Weights of a small mixture-of-experts language model, trained from scratch on English Wikipedia.
Size: 11 layers, width 128, vocabulary 5814.
Experts: 64 cubed ReLU neurons an expert, 6 picks a token.
Below are experts of layer 4 (counted from 0) of a mixture-of-experts language model. Rows are named up (a neuron's input weights, with its number), down (a neuron's output weights, with its number) and show model dimensions 0-127. Each number is 500 + 40 x the weight over its row's rms, rounded and kept within 0 to 999. Numbers have three digits each.
Before each expert's rows: a language model's description of what the expert responds to; "comes before" lists some tokens at least twice as common just after its tokens as in all text. This comes from a sample of Wikipedia text that the model never trained on. Tokens count by the router's weight.

# expert 11
Table row ends, name fragments. Final pipe closing a table row before a line break, plus odd mid-word pieces in foreign names or rare words, like Sh, dar, abl.
comes before: "\n", "- ", "\n\n", "tt", "ired ", "= "
up1:559554528588429499473467626570508519470511579503549447507527512541525502506554483517480497508537532538500522537541448410523486544450575500539522509472505501480492512439480489492518517492537453512465493499511478454489584472580526474526520517472530496435515483508501583513463425457500479548499511515439613459439490548449473415509463464484525526502541439524519476497440452540510500483519
down1:543548504454603554484568499577570484508523529463466495497490551484452525518435511494493580505491573485536497470563457475522522456510469503522530489522475438481453481482480497436551508475558510556510504558478561503473506577513541491522498488513501542560513536463545465412477510452581494573418476485463561442451463539555525480516490464441481473480440541497500506482415454484445549511544

# expert 57
Plural endings, relative pronouns. Plural noun endings like -ations, -ments, -ies, -es, and relative pronouns which, that, who opening clauses after a noun.
comes before: "were ", "are ", ", ", "\n", "of ", "and "
up0:462538525481501503539496530556502487537525531495541467457534501502519490550520549455475500508462439436434540440531455560528533527492422547494491533512553507537382551549534435472547532532496523549471572434556527411525475495498509558519542576542494576584508505488504476460506482498564561522485551516541598459542478489489552527548515556462478473521537516539554552533539498485514488514490
down0:442504527509633596556505519478551494472529498475516489525555502452511450474490534522537523522536484512510504503433552488575438536517457490516467472539477578514450480535471490520472531509497467459567576488517515483544504421483526516532474496489522581489513516565463427395539485452534510507508442507525499519389472476495520490489521559445443560429480511508494514521521438508441515558472

# expert 62
Noun suffixes. Noun-forming endings like -ture, -tion, -ence, -ology, -os, attached to a stem, as in crimin-al, Tet-ris, Pot-os-í.
comes before: ", ", ". ", ".", "s ", "==", "'"
up0:477469434483473437534556515488527581499511528485526483536497483485511495455535510508574569462544507518526464485504442512523549541448532444426507520567527503506415426516543530493504410505556545512469535454515521511553432499604488535514528525526538472527529533498453456485551482504488505465457432567547498486391479522475497412527486489538476501520609504514510550490530506478495554462561
down0:485504467496458486589495516513550514524489556511492482531538496530547492470453479481476525577454487472493474493479455455517531523531558426511446411534535503536443459497436577434550459495542522474485486446489474531512442412438536493510517432526463468455459506504493424494498484526453453556485449584540551507537482457509499516547419459425566473540575561508527465480505506584506480497472

# expert 55
Prepositions after nouns. Prepositions following a noun or verb before a noun phrase, such as of, in, to, against, near, as in Study in, Professor of.
comes before: "the ", "a ", "his ", "their ", "its ", "this "
up2:518476442490411449474585431454544446514513547527535515480481504458510485491448484528574494516444511534490501507454463524484559521459538421407478452529510488516521452434451430523516501434581425475490533469521551501534514525559510516544513446502539461564416463534484460533484473465485546455560518490487510489514534436506485587502499481497491520464421473483463460458482512559456506571527
down2:519504489454519486451392483483556464451548510431500488513489484518521483494465497462509552525480446480501498508568523512443569467564463440549529504558568532522490533475546566499514488439406497571459508529494513433515495466432468550491540500475488472450498515526433506431464449533455529516577580548473549487567509487504475462500545515438482439540516448425486473453484499538508540425528

# expert 64
Ranges and ordinals. En dashes and hyphens between numbers in scores, year spans and records, plus ordinal suffixes, such as 1958–1971, 6–3, rd, th.
comes before: "201", "200", "0 ", "1 ", "202", "6"
up1:516542478443444467485533478461544468483472555476540465458501473588569478540511497496434515410506509541490447473466494552508516518489447476460513487538472489505451462497498573385574475514552500554490529501564477494448518542516441481484562512561429487549523477523503443506516480623480540504514439461505521507484570440494492461484517504544558496464479497451481516450413495434553507462509
down1:488503484492463469507443491502516513512456526534455516483519520395536432524517532525529514469503453508519507524476526478427507548492564544514591551521502488477486498543478526396445487536493521459541507530486509449497525467520550511478443533413544479544485461493457471537544498471466485522490516552548473475560549414478567491483537499463472457478537562503498617560574373488441482471505

# expert 20
Mid-word name pieces. Middle or final pieces of non-English names and places, such as Marj-ay-oun, Kiad-ó, -ville, -burg, -ford.
comes before: ", ", "a", "'", ". ", "i ", "\" "
up2:486505525463548526521519575494467495575467526532439449505538518576563536494524474457455491601503441466450515540482483517553556496479479540458507494524453533493469518468515432500452495458456571512406515480567511522461523446448480488501514560495521531516454492502515521508464519476561481534536507424514460560525508459500423539426477551462536486468441479520413577522563434450471479499453
down2:504480551498484552565524545548491501486530445559442556451448527510447516532543501477498461472496524495535507543597455499483570526503496477494536478450545511526532439503517514495486531539490540466459565456519438506502519438511437484453534465482505517549480460532570494521536588509490547471476408509540475494515526596496487455501514518423457481437563482522427575441470402511572505516525

# expert 47
Noun and verb suffixes. Word-final suffixes completing a stem, usually before of, and, in, such as nam-ing, ab-uses, list, ment, ations, ership.
comes before: "of ", "and ", "in ", "to ", "for ", "from "
up0:450477484513471456517489450422486483554469510467459492441453495490494564520486535503399528526460461527493468518454400484477425563497561536484459450571487539577492477616541491510496505522593533541520524491425430478492481542518483486456522482468475515591518436505452435496451523462445521488511476477514482500488459521522517506463579555452472501494477532542471476432512485445462497469509
down0:458518461510497461559534431467483505453507484500572510488471478503498483524502509498495509481387504515553526554557511446493472510490546437477448445550487458490464472441525530583530457494555478510525465534493453504569471445472507503478542485470497485502511453502551599483476508467473450496444383416543509508547512440439506480482522507493471485501465491400418502525447508472534467488385

# expert 54
Numbers and table separators. Separators after numbers in tables and career lists, such as pipes or slashes after a year or episode number, plus nationality adjectives like French, Italian.
comes before: "| ", "(", "0 ", " ", "|", "1 "
up2:442431452499490471540486519500536534486538515593571509504522521496458508578475490555523494533510491489453535490500440535525499518525464514510452557497588495513504511423536474530528496468554439547565477476490465512517529529582455413459554500489427457496444514449528456510541475553476519430438438459567612537486502486478496529498556560494499516571509488547573489545515499527530445509531
down2:543504504468596534504500569569538496567512530520465428430482533535473576543477467513516481539475505507528453558509558544443539433532527473534462471494493501565484485504543544547484503449468501495532428590552544492522445477432507554544539513550528486501559479454520571446503509497554456472528517545480438503512509452513516441485539484550424519530547548456495548506505462451419502559517

# expert 60
Mixed word endings, infobox cells. Word endings and function words in running prose plus table cells and labels, such as Elec-ted, rul-ed, been, Preceded, Website, Votes.
comes before: "\n", "- ", ": ", "\n\n", "by ", "be "
up1:536447480505492421530488488451450457464455529531454513490513549501569512520483494535526523495525557520428502552532491535463509503426444482479478501534467465568510457551561472466457459418494503511535508555579402530515453521593491524562482523430459456453523531450446540545573578469474567567546476514525540485478500490434481490540515539446516563506468475526564511496472542504482529492472
down1:447423460525520524489523471466506429559449576400537518508503423532535562500495479462478530455540432543482515467544516522413558405482550543483569477552458494544454501455529540454531509510591570513519504476442509538507489506515537505423505542426488500523438502498456523508493539467422484494518522507473553511556496488476515516486481534526498512568501559521453459493526537468535563553522

# expert 0
Common plural nouns and participles. Whole-word plural nouns and past participles in ordinary prose, usually followed by of, in, to or by, such as forces, members, proposed, parts.
comes before: "of ", "in ", "to ", "by ", "for ", "and "
up0:515450508522508498483514475485528488521446472545486555607520500563478407437453516517456542503531507606552385473497474498420546480465561504540519553549485546484485481536472549526492503470495511493523453470515442507501496489569500603520490488526528499567527472475490554465505495487486545443550531440553475505447477501435541490423518492524495405497490487556561497475438477504537460463519
down0:554527474545496532471467511426520568523478571477584519510511513491483454487537510519601484435474470515470506595494511515527518389516530517573487558490446497499497504559490581493460493522502579550476481555495551511449502525489484513539455491537521509561493436517549462526504520494551516413598486478559505539442442418496500568509461496474520554565528547523524503491474530514485542486526

# expert 7
List separators and decades. Commas, periods after initials, and decade prefixes in number lists, citations and date ranges, such as ", " in 2, 6, 10 or 194 in 1936–1949.
comes before: "0", "5", "8", "7", "6", "4"
up1:479414418453410467509567482550484464458435521494420482497479484416491487460448468509524532524442490457425453467489501589510494469514561545517504533471542511505545522591495524514455504524521450491519504449534495517478567516475501468536556576515466457518418540466511527456440511576478515530441479474523589510533529513516499485470477483526422431537492445543464481529467537487531506521507
down1:410481517514407483524512566517520509460539492541481487471471504511520505561494501446480519460447508572487499492596521534404450393550501462454442502523517474503471621494496514558472508498479544530482505532470561517504481484552484536524501508455531478577451500483491507449536527508527455442540537537505459538476540493445551578462475455543489455533458462501505518425553512552553443505462

# expert 6
Mid-name letter fragments. Single letters and short pieces inside foreign or unusual proper names, such as the l in Jawaharlal and Vorarlberg, or Azerbaijan, Snyder.
comes before: ", ", ". ", "'", "a", "i ", "o "
up1:503501451514497524529540450480500556454462436499525481628520410500474479553422474451531480510573557522527451482541530493555446501456503493492512491465503497497497506490472524507459482491465514488482506549583587495473468491450510506493512555422480544499423484479499494479500415561478485494481480544518572513413504505494530539436469485485461529458555532470504508604561541526547582477441
down1:479492516417459468514523539589512510540554559518518532527588497479441482494545440504466508561554497523503523537495521459525500530511538507432498480505566540462515570540477552474551458514554526446529436514513518418528450502447588509527492481506464529442562543546514462422552503470481522485564464530462467512444410548556517544468521487510476534504484494530564553441527537552437464505512

# expert 3
Word-final suffixes. Final suffix pieces closing adjectives, verbs and plurals split mid-word, such as transpar-ent, Tus-can, relaps-ing, wick-ets, cent-ered.
comes before: "and ", "in ", "of ", "(", "to ", "by "
up0:484491505470461556530515504441466493492463512537500526576536466478513476551466546510504545518499502533427499463482494469508463470522414530595535511474503478458492521484505492446509554488508582464563516449553523432451513514513538463534401430504498584492430489454427493470516501534437501505465477543546525501538517451568536492504527529415512480463385517526526552536447485402514516510460
down0:473540464518523537544568476483481492422485458503569597452489474507484437464551558549526539530523500475570548481524540559478505527592524495552488527408519520456557548491560495483513492487508568515559467509537546574551447508511491541507474453510568562469486468476503469422518494391555535490502482463534503528519480495543508488485505545455489457482472463460466573481473494407466487530482